From a checkpoint of a small mixture-of-experts model trained on Wikipedia.
Size: 20 layers, width 640, 193M parameters.
Experts: 12 experts in each of 20 layers, 464 GELU neurons an expert, 2 picks a token, a softmax router, a shared expert of 832 neurons.
Training: a variant of SOAP for the experts, 1095M tokens, 8355 steps.
Below are experts of layer 10 (counted from 0) of a mixture-of-experts language model. Rows are named up (a neuron's input weights, with its number) and show model dimensions 0-79. Each number is 500 + 50 x the weight over its row's rms, rounded and kept within 0 to 999. Numbers have three digits each.
Before each expert's rows: "comes after" lists some tokens at least twice as common just before its tokens as in all text. This comes from a sample of Wikipedia text that the model never trained on. Tokens count by the router's weight.

# expert 0
comes after: ". ", ", ", ".", "is ", "that ", "was "
up0:501481482480523493491535430515482441509547491371554457456423545464461496521508533503509454489583495422461613466592462511527525533474509512533439519552458471442505481524390457440426473532497562435565459436530521466488503525533518596467523477
up1:448537454479516425402455551572520504572454464473494585538438527519385632508552502459471498556529490519467508479560473544493531538454562359577550532546512444538498524526464480529461509595439522464574562549482433449523503405447490491417557548
up2:531578562567445516365542498573555545614612517498449415550489436488508582500474560501552542531536551572515554515541440550514539484447497529466480526413410522480516501508545398495498434557533523484550433580505461476550573491519402545539523493
up3:478558558463449625498609478479533475499485448486487528510515534541577521422487564435476582506513528529444492493524506481513466460459473510472459485452555516479471564568559483548453479442510518401438550591488536572474496477513450491451426493
up4:400532514544458447460433510570445516464447507466519557490531477532508584477593437485453510474518503532449570530565441488490548434511494475558487636549496522456425570461550492413421547577412517500546470531424511445469674471481422447496596497
up5:498493456531530471562565559500468437454395565572534493442521440579536390408496440491472447582492521548499540458534438482519532494461483495535483466522558564511584544516532502487544501494466486523627547499470524519525489496509405529570569519
up6:505438478516532582436576495567444573502491622529541446452620450466482479575459486520506508513464520558580551466578530646611575498559393505498548576487462495526511494521492512362534550492493437531487509499419489505514527504582532445490539512
up7:469559476521444409507444513493465449557596497481388505538568531573484422465497544476471459589503472472512530415514555490533498448598594537539421476392524532482541453518546487456473495541497464553496440515516487420481510477445538469495503514
up8:525550465442525525541535531462546499513349515473562419522542504506529503523497509488531499490552499451475469432489489520394482479622503479515487425390452509472506564514519472569544552503531444526510571463532452541456543546555608506478588481
up9:584467500472465567460494534468415491472479449503498540497490409488549472529519522480544544480574508506462586504529486473532552503439525464543409415608559543442602447443532593529598485481472414451521501475447568364446527469467497439538501462
up10:555491556490554546517445455513546491482557543519495402490505455440480442449516523561553470580586433541545489461500571486480408460523464442488492501577498440384462509505477470543433494443423427473482592462541494395542493484435468471396517542
up11:531560554435407426444487499341584483540515427399461447443443575491560538483518519541453478414561532541463513419543530498493404590481510528445502476513397466466576530518456501468435539510547588529388487529469540600489342544521495495464521494
up12:476539577506607573519445495478456518545550477578471501500485472475550443454400502562528591501547449495565495424419391536543512478502447454542602462486539463513517604453546508533473494549396480439520521577457602506492423502452510422487484563
up13:493437565511500571474534544488456488456479516570581620509466540467515483453550494518519460527357417502513460498455446480495485500492459585476518520518452489600419500401551475435395606436538507468473460541497533564527465487479489504485586453
up14:557516511480470450565576494474526577474510527480559493572527450491516433417500569521502445474508464474512460453478548531558506505524541579549543542496481572496478595439486488493472533481560546515456502548527478506491417516408526525526490444
up15:435548406588507481519484503411545464466463533504489506485576460538567603452554478552575559482517566625382467505501652533329464473531543513531469471513510396575540655477498603551441584419499561470516494447542531510426518454471455521531471484
up16:491570490483508514466446564474522464548574515513400432536522484488556417526444502489461454477429437461527489493348548429525462500488505532552450508476363386553463564579545457496494500469538514528453460476498452368450506443539411475485457513
up17:470544571418495498415599536542581497517493469505513478448501522496459566501536543533524509460407449493486511460479497481466430567593479502514532525532446548483474536487530543443485449490559483529451524467532492512499456459470476542493594605
up18:496490542420585413505452588504510461536533482453525513521484499559511513484526535514603447526505516486479535542485521585513474525489467535557527524503485597556510540532483430536452503531505493536436543517521604499453511431461483516485579415
up19:506527593455496487543576437514534583432460590596443472463476503577422497568479478549436491618496649535473426413433520519565493614509442440471520480457554558512540496481423435521525474454518457486566505556490523536455487450593484489559418422
up20:471570544452451529496516503558432529630497517463398577453461550453549537486513505510479491449425502509500441439440478559605384554466635507384519483473448466535516502535429542445425465453383598496463425597565608488472541430382436567470511549
up21:536592562548526467514577466511554508590506510500590551536461508484499573473520523510474488556578524593469588475485473567557566486517497450410462518451499559435536400437642525544447546571500465531498619491432493569496646474538548489446458511
up22:478596457507501574490550418552507469513551533426519612599430467488461476558497659481545549485417517460499504514446597454515521423542461466563429410548509555607528563469592439580529457478532615426517510509521562446557415499460564483460526532
up23:559518562474593554480455534410470560511497483511466469575459453426537434408530382447493413443457513568507465491551515567490586451575491503460518472545429517484500419524484471493508516435445481514539439462540579451432533500569459517529446473
up24:432432541519519541381537618488448528447529460502528445565486410597521415526394484539572480510537482525528555476630488507521510504565460459479512456514503598518487530506545423525419518558475478511442491512469432423507417521582492507436541507
up25:417558428462485454548502419473500597410525532431432494560528477470489401504496511515451537470550416500434500524481552594504534470456587379499385534430469484484516509512531517531537478452414472473498499549497472523499566468557386411437458547
up26:500530457485474425502532503496546494436524471509484557538541438474500492568467541578463555520541426499564547509505520523474514517457566487527461484400449476480499548421465525546567554514433450490549507457463543478414498495458548520477471451
up27:387481495436502575551482471536495532549537450620448593459498623534531464549559529530509515500560618482495618499435517514541410544573452500504466467502472510464516642506533440526507430448468487477463421473461434495432482403548466522414495558
up28:526508455532453487445476450470488503498524481436514615567508461541545572484470623519526526565542468540543443411433485419462410565510520428575461436506499540423471530532517438394528466440568512502495418460568524496516507502517519534429517517
up29:498551489558563441503583505559572577561448488463514434527456516575486459442549471540537615510514406529509432474522478462476415527483528458386444497473478494547482495447585480413478479484553453383454465464485545454603497498429471495563493558
up30:509483510513498430460470465564542512496481417597465513496468492560485532483436471454558488453502524442495450461524394462527562479578464530471587504390491535453483447468507555504486542632490457458413513483403509425465495498405476478482496473
up31:474494380463502464534531484449548534486544477471550446447549586483455457599598409531524505437510520460435556436459592407419563519446524482383439582552493472480492459564520491560538535415477502508479462516519417530519517414549550572455556562
up32:528486522481547431564508550535556452412474537458430456514456535622550477489402545510525560453488488510445394433511569457456520490438490504466487508485421488473485478433466570520480689444519513441427508516461523555524463544499510469523468602
up33:494610449423476443488440501442494495588532486495498613584534468516480563469497423440558529398503526482551455414516511539466476539472568440396519504500410434601428497535402520482503531473486547497469484673519466529501560474490540520494488501
up34:515416510472429594505640582442487498452515509404528495595529514472503542414420458460425476448511554486482538528522473462460497493473537402435510404461539456606441631524478549515531478483533558405451474542485547469559438456486484511558504555
up35:490575464456432464543476534433479433628529522419492466548456448535452500544517540534610478404476542437578481490521453503509461573415440546489538444543502499511512502507525554471508522523496507486457542477395540479496409466607455550492494509
up36:540613525479470431510480443461396489500487436449553520496462478545619569489448493553434483565554497517519572508515595527488590527549477547373543445559485462495493456536519498577476579530396414472611600456385507567529564550532436497502444568
up37:412514480419448495556576491480580585488484520454483453512527509552501471490396522504434489628487459549422529472515511480494548491468508453505467583470513414513556608458424488470494420518517450501524559529504505548484428490487504575581575479
up38:494518497448580462546452459490432547498572506386471597593461497491491426491574506516519510528501576508494498485542459463393547566605532403466594516523566468450411594496422508466501501535594489592470470570480485524492424460524497538521540504
up39:496511516528499526483511492491561509479569451429487488541509421509481524482550484442510450478487592513610544452445481465496487478469464531573510453561548465492426507456433517515430401463609481495531590498543478412511423337480538478442454490

# expert 6
comes after: "| ", "the ", "S", "in ", ",", "The "
up0:443554506551486450550481561469463463606461556526583386495527507489602534489455466493548506475506460448562392475502430568512483611482448455519622524488430482557553488524535478445426586536480509556548504462415468487456586467475501519422483385
up1:485541455408429550462508573571530377587549476508526443475554517548629579559500544535526629556551554539636470433444456481535584547528606547533441496532454536540452459452491451443494447538500466440613494552575393470484567473506539440473554474
up2:470491450516470553430593486466481465478549554511607594459496523488505498428522485523490499454513521536476520480462433580494446540577516469512544574555450427476459512491522451420537421470555507500522532535506466565526595487504480431499484488
up3:447545404458507373501524524422481486574553520518422565543461541498572499509528483484583527425514469475476470470491598613489564470523554441469456483471464501523512557586511590479484598471448567520544523490536493510555495486511517614485499505
up4:452486509505481594514483524510534452424528435471580502469466489507557483529510521473353439472451568449500461517499536501487499486452607456478534442545496458473546453492592418511488494506505530618537581536474499513465512436495564387512574480
up5:453515441540461516488573595552497597411473436468468585562403492544512625435551559527484426577476482445580495478553589420436475526535498442352393478549606460508578408469528476481513447444482548511499491445537508535498403425483578504429575508
up6:483490555471503537373485490464408448480557446434469516447459469503484536510524559502577445574595431562557494433485523417506496527456601436484437539554523498500478532450584455474506495452539425517496519436513417480480506554573467498537434577
up7:472494465509501585462499548486582549520522537536551561461527441482512468523503564543509566495550515534440535485508458501498542527459593482571545585495599471558478524519488513550455449486503532501476522415479442553455516460474478448446473448
up8:526559519473547505476436525500495445547463548518549550464462568554504482477489548402506460496485563475432514437499559471516616551512493499522534483497515482543528463558527467453495542451533505381475426575470485454529424574512488384517443414
up9:500610453582578515566658403575538526514524531584466595483521527562474464512478559573587538445534438481432522511467438549447524384440479435396574473515398459476499533487493453486494468434517431478524549491569458556562564536451516467491431559
up10:559475473537572553525539494503480548472490402538449430529437517524427542451360417579479479487421551486440497531564446431357583513526519517440401534429530625388571527524476484503449561535530525527498483469501460434478543441519412490425504589
up11:492503484535461494492473478556430496505562522576473532501496477507433482496522531465561515483475439503557531548428560539450451486494501486473454514590487388530470472532397402430522384473494504513536523438495469522576492479517509490468454483
up12:521465548416477471460524524525444492423412572502525480449487567549439501494515450472480600564498532446562471505451567416441463532452479444453546530561480505512454497493487463492489539527484510509506517511550558576462440544544456516606500553
up13:467510538492570399521533500585441555536431517519457571450534460533484504491583554471522493489515529480458551490505526479383541438460583528522526514483526435471552466477488502551509543465606559488497557485404506544497496445508420397574446462
up14:388561437523492536513563416480551438508505527418470473471482461509492421510456583507551539485528471489503503521495522516496404564473526457551476431534531441535499532562449414553485532546443451459504551543480421463449459504513519447520514357
up15:487448517501468471464483453460530475541516501573506610493419506472511444465497485491551475467561474471511490510517467472578519459425509491525490496565438485476496448467469520531515460647422531608504522517434517528522515440481487576514525449
up16:505453489531521534493506546512601456581487573414488473414469453396558441464428487443456465410478482511468468437507532502443499529523441468441568545537457546443471524462432551474526548502542554467593498518600417456578398549446437512490576474
up17:512424468493549454441450509584514473520439577514422469452534494487486512557458552440481506359430543403502534515416483530499596500555605544539533499481518531437494543438576572560463493506481414608503417563541538519546486566533535519520451475
up18:492555473508597422427562457492518457490478458444473638557579508481486530476490567559440502499419482489535477509540422526431495484537638449537505494598482507482399454486574498542570563445546520525407542472549493419426462488435445505520404470
up19:543563490556398491533458526528440547506528461496511529525560443392462530438366509524514465493547457479517452497563548497509552461508543481434528509481431512526340423406559430508602542465504597507498532485545479461428513514483583560528434582
up20:533418533612562444499500590460545558501494456487436571542501588567449517487477513495489519477529540583471530540515617534544476576550483434493440495394514557464496495452521509468436457483524588494495484489452459524497544522512573461574561537
up21:536549524473469537512451501474507519549495487545468516549495588535440414393520539486461501468517541454517580477452562564585548497493520458600465491541541402461474517363448487554569440457605480519527488458432513501519524530496527473470565458
up22:432553467450497498478479541529493503546458518454535480446485517473508483443442451436555583502364592436513538466432484522507408523525592474476456498561478551548502566508470462501555498563536371569563551565518442488525556508395524581504487569
up23:508605551543509451460420446437525405474487448502455580461567530468590473519533488494508466527478456640539445479529480606520552465521468513491533464479440467473481621447527489459527508532537479486490529476493496510444403514464525421479472490
up24:482554438591516519541461480612511463537531424527499589490500544547496577442512467539443547484405470546456469556569445516512564491520460506376468488476427466500510519442454490480502476553518592550435482480563615422473552391417479467478582543
up25:491545558557529517447491563512505477545680555461588491501518514605595501455589535482538561459530534478425527513473459448538466528562492536511468469554448529431462431471478412512423439490508533394535432444411529526467481480430526550509471442
up26:501527471457470517517459478505475478375508485567491408572458539495578564572510527485504521514501625585512414525509512485405464561507437556513477453492523467534423527483490586493517502476498517486623487398468445480520489599500570450541498420
up27:458562463534539382526431455501453481585503466442531627471517474445571453551441462469455474456600502435473489557506492498441480394409447495553549495489494395557440554494473483496518512447538495525450508548442583595488501462464526455473516547
up28:535497529453472571513562446511501504594547514471482550427503420576473456498530506560524516461514598530444450460421589550479540488492635598491509470545494456533491493475436463458410467676432501520500456523570422462521482543533428465426527471
up29:475483463508537509507514513438507531496529584529466573471459504522586549561473573514452497459425486454506501495521554521460498575570579495520490482599484551584542567497550490519447520532508577505482491493470516478479522615472538465473461487
up30:564497520520518561421442544450497528535490532470495461514409506476600496476542435483498572520515571476535450487549510571577421409550453541541484462479555549349440504437466580501457576474578565517499481518517425418463518478452422376486462486
up31:533518492490556513410537503510536436454563462537481494526578462489420601543469556512395599428403502406552480549557469512516495452561572496501410572552484528450530527469604524421419564455523495498590495417521623537442499518570501448589491537
up32:480441484501536451528509498474545487491429506512574465582565495522510471477532555632563599551530512571497493437583500430558429468517552432463509491518521497409551429489507426486494485492502473462626447594489452558492368442481449542517554570
up33:570429586486489431444442449569604527553443605460501480482561595510524537399537478480475467435481565509516519548512442531565474528540604457526504483485582539481462478479537488484556464537391494518491544432489493533449473513456527494425520472
up34:579544485563540492512568457442511421557583473460472485446466505509472496496490411558574482514437497543423564478469435497570476561466624479503539564518527446529652587525560581619477486556494522519531516536534530512539479481565467399584471618
up35:482619529450504579561531574522430499533508404517549534524514525514409509559485537574467564575529493515470546552418522462514506497489506382493513553490495479525411494527516369387429534570546436566445502483520442554496528526577525483505459435
up36:521519481563493525490391569494454630450458477535510508428437393591580456474468447476464564414513518479471536565612437421514552481482483512573481585457510504453563480482497378450566538545576534478503468593576543492536466525559475472530448456
up37:459464471523591401502472515498513558463593478543426454431480562478547483412546479475448544551399578489508532518456495530517606434498531573477582405542411445560527513501401467482497479484503503543569515511517534493448496458449512454498485504
up38:554511564509369482584469572536448524591543502466518498427546462436540441505568559421551503576472457543546480439506427384514590510433459439495563525520460385513497535433480531509473485539574434438531424427428581478513461493545529487475494533
up39:498577394549510431513473483516557506499474494564439471480437384456529509526417497495492499336510431446453507525532503483450522531502500459460573553535483488458542521453545504566535479506554555563550469459524496536508526448547486525517481538

# expert 2
comes after: "of ", "the ", "'", "in ", "to ", "for "
up0:536471428580476382574475551584419447444540482496481490349495435493525570536418503445434437459508501521545532478408483596520474425477432562509557559499457488471530541510515507431588558511415519534504468490500499523517470492451546477472494591
up1:523499431496519459543519544431558501482472431540457464430604545495477584472479519449551444498501446539565527529472575537493445549495497511576516479430559521485507506377497435520551536538493552536594407434545539471471543469476516540428558459
up2:554512496464516566453541551496526540563484506425495411443391504594546520442453432578509513547519563464476453516472502510569503519514467556471448465596449496464444539534606388545410463486520435509412398439484455468528550483496543464513448499
up3:517452493442486516545534526518506554535558461512544496499514552499456467522552500411475524519619483545442442568528494507559570452570521636551551410496471505573451493473448524462504516586521464471507364529507501607422549450448473475568512481
up4:622560548533460633516525512512515531501498507504527516515544495574538541504431487428504403479411467390464470485464519480551442462498475379492516483420505489526547512460462464498534542497497539538545520604591534522440422475509491510456440520
up5:517466496523508506524473515511485485547439483537478403586504551485478400552541589459391538516560506511610491515576489447516469498517475601541505494553576536524534537459414593498495513501543485473347513492417425516547489408480491480458542477
up6:498571561516538471453541462452478508533471532422524482436551488488533481470402441528468504499466580394447483513489491622471588449572448546502531559474526519480483466500526628445595442539559486390512559505516482382411454570438479460517500518
up7:532572375557520412478468460452486540550459616524545530438485406483513451385373444538457585519477526529460456484450462477480512493527627508551497467506477474421558499527461444454524527487492477553472535438537450441541435494505433487494510542
up8:449455567579459529592517493531488522454491479424486444530526429474512457532487513504494449519452550461473518487459363507457513505484559449482532545469458504497598527498495463446606501449486521505532531563498588498502470534499516477575482527
up9:487495437559569451504527574513510525572507602483454470475486574525455573409415507436458558565606578443578461532569504507413484546487428416445494512467563542523494490514493502536456502483565505501472506538463397557525497521439561471486556592
up10:560340441571415489541516530499507413425544438493565431481493493489508456530502596629511506483538529603459433465483509410543500497464615629492541531448452456455446451545482553569498476573485504525458577502507569506456396392556447497557423405
up11:484486431405522468428509486502518502497505437421567540445574430432553510465483489490499518470497456526472481448559518609451445446482426519579464457462468475504507519387478626525553549543496454516562485504564502468610485628494556528585451493
up12:518444516482492518447517495511489468509524454475566387594468434444549470524524504508561416489493455505508489528459519512468540522633473544553493430555453448500510476394453500572553544492522408487488528517544471541382561463503442448529573546
up13:454475469393500471454447546496463517470575466497480549518543514539514560387458553530563454467472529522575562429596439434592531424519519496380517553510493489526432426430459430491551520486495507501543591510615513528483480537474525533507524450
up14:441526488512507451512597555557464539444494497502523603467533575435571521436453509540520556421480440540533508432532520480517513559529436537518554578501428525467509539458511452487499543539546443531526503518613450540416464599428563461583462547
up15:531436539508427484499536539429451546447497525432479453466519545536470469495502483436590558592491435520506437492498505500485418449502495611535526479477488484440542466513537527499494448547536474501503503445410418512437526436471473428533498557
up16:578489489485430533513564441471499520536532501491389463576536465439510535488506551521526547519448495408397457533540498516448460488531473513528492603435523496406451479489520461475449509578522481441437573470460582484509479561424496513522575467
up17:524383504456456489493503536511411558542505443501560459546433595485482517467531510526439515533479521554550486464435591420430462533473499576444503482574512355528537461513442421528424500527559532530559495547494482468528556447675476460538381459
up18:536529526484504444472487420445528422477576474494477555563424418460418457438544463518569486495560454511467425498415326466567391567504438565469515506536533513511558572433438513478407499554526535472422515545502463516565465489525471447513458508
up19:590518499536468518504539380450520482492497509559520561513475582536506543444488601591598587609410482510457502538459435613624512420546532532479451466493458472452468461553441469431486530533582489566519434398472474416488461463502594560479604531
up20:527388467428449535400537416470519526468520451469597517530504505529509414443535522524469435524479476479519680375555468486521524439451592660514503514569396623533472504501461561554468425482484501415497497467489459515542567552447497479559520526
up21:545401454543531536567492529484499423467482519525475522522568545498472602531579542557481498446546474531485497476472504507497482552487436586467559534502431508509584417441518512510505513577531516567497537497526467521464518511500523448500494541
up22:429435475393557534437583467477455433478487540560562504454523425540517434530445465599524502482614525581568445508466562542496524494402566430514442440509521571551476472488459497471436517565471479465557506536473446534634493536563517497495499515
up23:515505435443524439427559530581588435573553455517510575578533534521464481475490482486518597580633541514509496532458554424464477491443562491501374507517462564424481562488508558491461525583474450516542464423492561464510523565508494551493448564
up24:462544506397521562493479538488500489501503549549515484561489417558491480455515461520485463467478454479531520483465513462556411544453516532520462576620423576465516489593526509429517493558549538487447459527583435588473460467471513443538369488
up25:464521423504483576431547419474518507546541481491461507472426540479567507486536540519521580455552523473538468509377518477432524567483521458535544470485501458451518417507569492504574499525540383396408431490584507542568481420499557470522551502
up26:515444465498436485481492443529451495501554570486574462516469453506552531484553426555470531556508449543474505519556521463559465514497596610549478516469474453392541421456478509538466451504378517474499504475420463501512442386468384509550465480
up27:475477568496417451489445537411491539504509429509519507521516540554475545456480583495494537523508571473540564501468514418540516495444497543555503558503486540577573570522518542475482476513540519524421400508463405426587565518505522454439572462
up28:550429456520688546424530472519560502605499458489505467506563527561595450510476532497545502576503473495512430501454505462471483503570492397433563482533459504509462531549454546482495501527510535572521455530503523487512562398487502551475465490
up29:541593429518578561509536497631525481482474442582501441456440452520398458539536468416509516541480394498495536478542432451462548553502517515492504557507560453503486519524467550414589411485478495464494568535503508497515499383515470513533504521
up30:438448489493527575408603558448503528507450534535423602461388440429474507424516484473404532459479477445557494510481491557570577553493522376458452560573475531531582515525504577613617537504489494527447606515542486533517447527508512481530539438
up31:506501447506464482516456468510511525443461432493461630438546522576461509508485398540450482517541423484468494430445576531517431519426528479468499489558374578410522518455486368508557462423458508438489487532526484497488491445439502477419559460
up32:531463560525561583370533573448521457581549476518642453508445465508444494474542512556594449520561552424539413469433495437437618465496488513599533433472546460499485480569477436499432484368471498558568469419481474450513387548517528470535556488
up33:509463439460427486414498503387490522433478442483479556456487504471538470459511486574611523519531501436400606520505444433489499515477537411530562399552497385484502508490515580477472520444485471524527471561418527507546493512544446444453524509
up34:537489561531480524416456505576483598571470540455531468526408472479383497467469446604482515574488518503493557495455504574462534412475443484480434590482457462429513535478491552467537493474436517514490464444558621475447544498509505480508474457
up35:434467501459547415463510510439490648451505582517492469428534583462420426597470440614579418405500511528487381443467479625492496490562577510473442460456450585500502444560455484478469587564497549443570575540505432528501523535521413503429484559
up36:453533510492427464517453485510465414546501531501461648528481416527463463489556455531507530483401529496506544502486606462595436485601507479420407498518504468435515482495379516407540524508475515476407511467513522549517474531544512572522498542
up37:475392498441574514453555527465497494452467529534450499461466548540443515458502463502442517520476539486480471393467422551515579486470453537566461452543569511486513528451480523398573384447507526480512523427486464538430521443469538432443564521
up38:482453482448472479494522564575509523454532448450477514474602486544417611539499543565509497507483555559497429446473571446571507531516493430509491471512536577408459500541494510542575561471503591512465580519489499444482586536562516474582470473
up39:471498401457540521536468469582503427562492558496536402475464463493534452489493514478503564544484517525415485567521443591449607472441573461590488527409608499442536549477488420429455562469410500466500618580506503507516503478488532473488514441

# expert 4
comes after: "- ", "\n", "(", "\n\n", ": ", "201"
up0:484538459537415533486489486541540507546552462458568495508577484425457495454443466609479550523571574508432447478470500519441485568579483484460557586532487512470471494586439614526371550477498432432523584444471493491483481480437476485517474494
up1:515493533593419481542350485550470482623504516546443581506478545499613502523581521551405541490558506462494517555396486529551464505481509601510467451441525515442584484463495496547514478518545471538527485556381568434460489533590538419490524462
up2:458532501541545459429391516463552617531531536519614515431500480475426467463593564446425504549398567548491502443512442547570434541498537531484450544552596497494523437422541586398495571510499588473536533518432593391491442519547619470490467457
up3:484560506489471594431466525577514482504426458541427413436502551461405450363425443508584468465517423548519447570536404553417470462455530460574411508614451507493589501477362540469517464519490496536496421442468482533521447528551613485517395483
up4:495554555514462581504479431451489425517452400535525516540409516427502389473559486455619479431481475461539472524429435451492559555479550440547454523502543586436502488458472573482443592418466519555510529542483506428593551532463494498429480610
up5:509488507513503548518490478476487465498489504478446488563410597529547536548513583523545489473424506481464485499510548506565460488571528481453528516581447460470464493456512551575579591474496503489608470471564507523469508567428558445504456459
up6:411527546444520571441490592533478524476473507601450496496569568505458524520487428522486492502462479532391580617444548496490512545564475559541511499537568547513504520447506502404494537484471500490512470546482501605437559464552537412465465459
up7:469488432545538444546479515472567526506541450460556538457561483534531461487574465481516503422594558563549595479527441579559490571486542488566551410473537512471438533477549525560464501515490545481456491578408488497466620494449491520548488470
up8:436484491541553517376524518512551556482494497531512557556498541538461515560518585468474508534501446453577515492382430544426426486490586429499512618570525597547466526481435448478471534520503459453472459482484529567532510497474505505452493523
up9:435354400575520511523511477510519510443506542528527506461487515551456503560536364502498528429425416469586403508523431430475463487524550488612474401569404429512467539545569538506407523444518474537512486531579488629548562493494532543485484502
up10:450636477522457514535500543546465473518556481464423505472457550539553517468460462547571444468425509375448547497505554529553464566454540470462425470511527480479447488418513496521519537497519550436574457530459509505557459571460495437615569485
up11:470448501479528522523626536520569530468553408506465470520527498438502493516463502518535578464517479509546562590456496336441498501465549506530504456523556568471526444512561508548459530487426487533518402588618451599478451528453566617454435487
up12:469496604451530526529491550470511488449437421536492549509494377489504519473480514555451469446539500527354530537562492496464530492505467445497505513656506471545501577431462567490580491499440494505403463536513466485536453522479504466527530634
up13:454416469497513447467448484486446552503495508516525484519533578441491563529533449519411497498519434469476533538446498509510515495395454495524493484474526417524505514514434573362469477490610524528535401524493391504424498524476566486437463441
up14:481511478514499527525596501512490455610662462612554525445477563473518565444502433506528493478551526551521469472453490499524516513491448480470460481505528521648440528469551501419556625465499518509574521474542579464439483594428531523481579446
up15:558539523498501455589519636520409533563560543514574445549525521499498545545464508467495370503496494488557583495468437591476568468510556488459521465409476449479460456467576519429543523416555488453435515528503432545551510456505510404528445462
up16:512503590495508516458420519519507457531477500557494596478517561541495508513426494477467485548471487570495469566416531449504578637545578478521451497438446440562533470478467547573581586447476540450519439439503525549534482534487588631539528585
up17:444372427514327531571450516466478417500573420459499608467509476566472469510529440444478523543589531551519518410558440483415465470586502469464419506533511479493460454556512493439559486479544554498479459412467439543572425425540574509448564537
up18:494507425508423601498493575506550486514462518459430443403474555472495480495549447423477566473517563512472549519522503508550485478471449465436443415543507444508459536528462470455482554561455475424504518547510458595575439464484538578423541571
up19:441565418545512587571651457507545496572630530467655473465499500520566511568501402473483503380549585435461499469557478450557534505477590445512530463541496585511580595515469554517570556429523509505526496560543508588526518549437487424470442445
up20:492509524611456497537494442506529405622527535581601568525500474573461529450412510439481438533458473546531480508454468415430523516492517505533468521528515428528455556510503519516469492500530505525541493485549528541506540502447458490535488548
up21:553549532463502517434551427334417453576532411568406582472501536406386495618557490505516413511441399528549473551564481526552523464529507476517504512423457423490496533463560457489524607500429500498381550575539541432504462471502530398506448486
up22:518542499535438622491502513509598485521452497500488585406576524478468589547609492484457526538567447476517457487576474442547514543476514522432526594474494517458464466442511544529490549504497444559545479481526465513560537491476528437558499607
up23:440512574551448534514424507571466484551595471516530524585492543608426538513422529505455493531470476519482488597536572406407521423496533485497486444472515472502547455481470477544422510495468390565487517491547532544530541456594518529491515505
up24:509503509519445518496525499455489524581491474508461481490555472460526601441563457543610549460631488487516477569473436491620472488474617487512542573547603578509521483483403544487520535486492444565501565497521483514593433444556421483466463568
up25:378433437520566526481569602378461569528490466561569492547493386499466546520462532555487495470542469526377514509517547502576573581465540506509482448481433550423472522493487516461537534503610561381521470497525506493519474447526507488580470425
up26:436556589553482575513458520463506431528535386527542515524541586537537571470498547606545539495457663532550464474431529520464602601531475547440472561560566474511557469508520538481470462423514546520447512505492544448510563552493519476559513481
up27:448429496500514516449533511551529548489549500611483488547462523497474429449465466498453449500539538541489552404490481516543495522524512458418486574488458502491465380488473357490437489525504529496630584528580543437483465517516518519467521479
up28:427566446501424651453619487517528552598543497443492474460548516482495468529499530426550555526553486495497491551574548469587544462445498578527463502499506538468480480495508528483465533448580510485599439480467544493563504537400567484532446500
up29:483510450482530497565482576532520498507512478496480457492440535564449503458434339432590544562524541469503506555509512522487492474490564551530506499497482499573444458509549457578485579419534514489608467518543446431528553576515562479508456382
up30:556495491505528564474489530499527474558570563558536556515519467561501495557573481432514530544505534467469497595527467508464433460447461538492496571479520493409446672443524536585556421486485489554495562577503479462543483438542520497571550509
up31:478615557482476471495519463479381518520525526442503411465519490464490559607434523460529475421440426499508430539537567492500545466561585509524506414496539520458485416442493544505536508398498486535491443488555533531491573490506423436569438410
up32:430605505498481433480417437524570435453556518568572544547534516454465488506485518471544537485528438499466395570523439557536492497505546567475473540530493417483449488561471550415552497494442484449499523485471455497597409516481486479489570431
up33:574506479452561524532451483510570537486495484550572483445478507572463492485528443541578590469498419488593485528452578488465432526482534455469486457486534463442548565510539470536429513543454546424574563559418368516517508473446515439383461585
up34:486433519498425439558459397519399506498510444567541568565470401528514512519518459432426535536550470572522551484405608435457546470494556456431535526499450461545554525567550459427532457493468537535483467550518438483525515547539508484463551428
up35:568460463500490580510520396491486494476468448569594570564620568566487484589393447507536584532534547461475484428503524444448562492414601523558517481537440446438542501558434468496463554401554460500495481536511531486531472485504473556461564480
up36:550495521500592480449521472503513471411556573499478460503558472554513565555411447471582550525496538446457591442523478445465544512487590601481497491461530526465479554542565401534446470585580459482548499536518551468504499461514476409535507497
up37:548469469647476502527542509608466531445445567559592469453552530493479549570493544524422570482536481502471506478433505458506548531516473519371590604459479572484471488536502486537402502435585498419527592535418455453529496459558597455480493531
up38:481428604506509467449435443464558487495558452512496477464530474507467502418506454471480454477462540514536489394475513448438531457435539555488556573546565484492468428465394570538522571473523428535468574565435503450506473444450391489436570453
up39:494473489405454468531524532495514480520504504472484537497483430564433432540391563406448431583515487505438563452512509476523507565485501524411541594438565468532500498437573493370494581404466566502584446485527631461543496490482540469526434519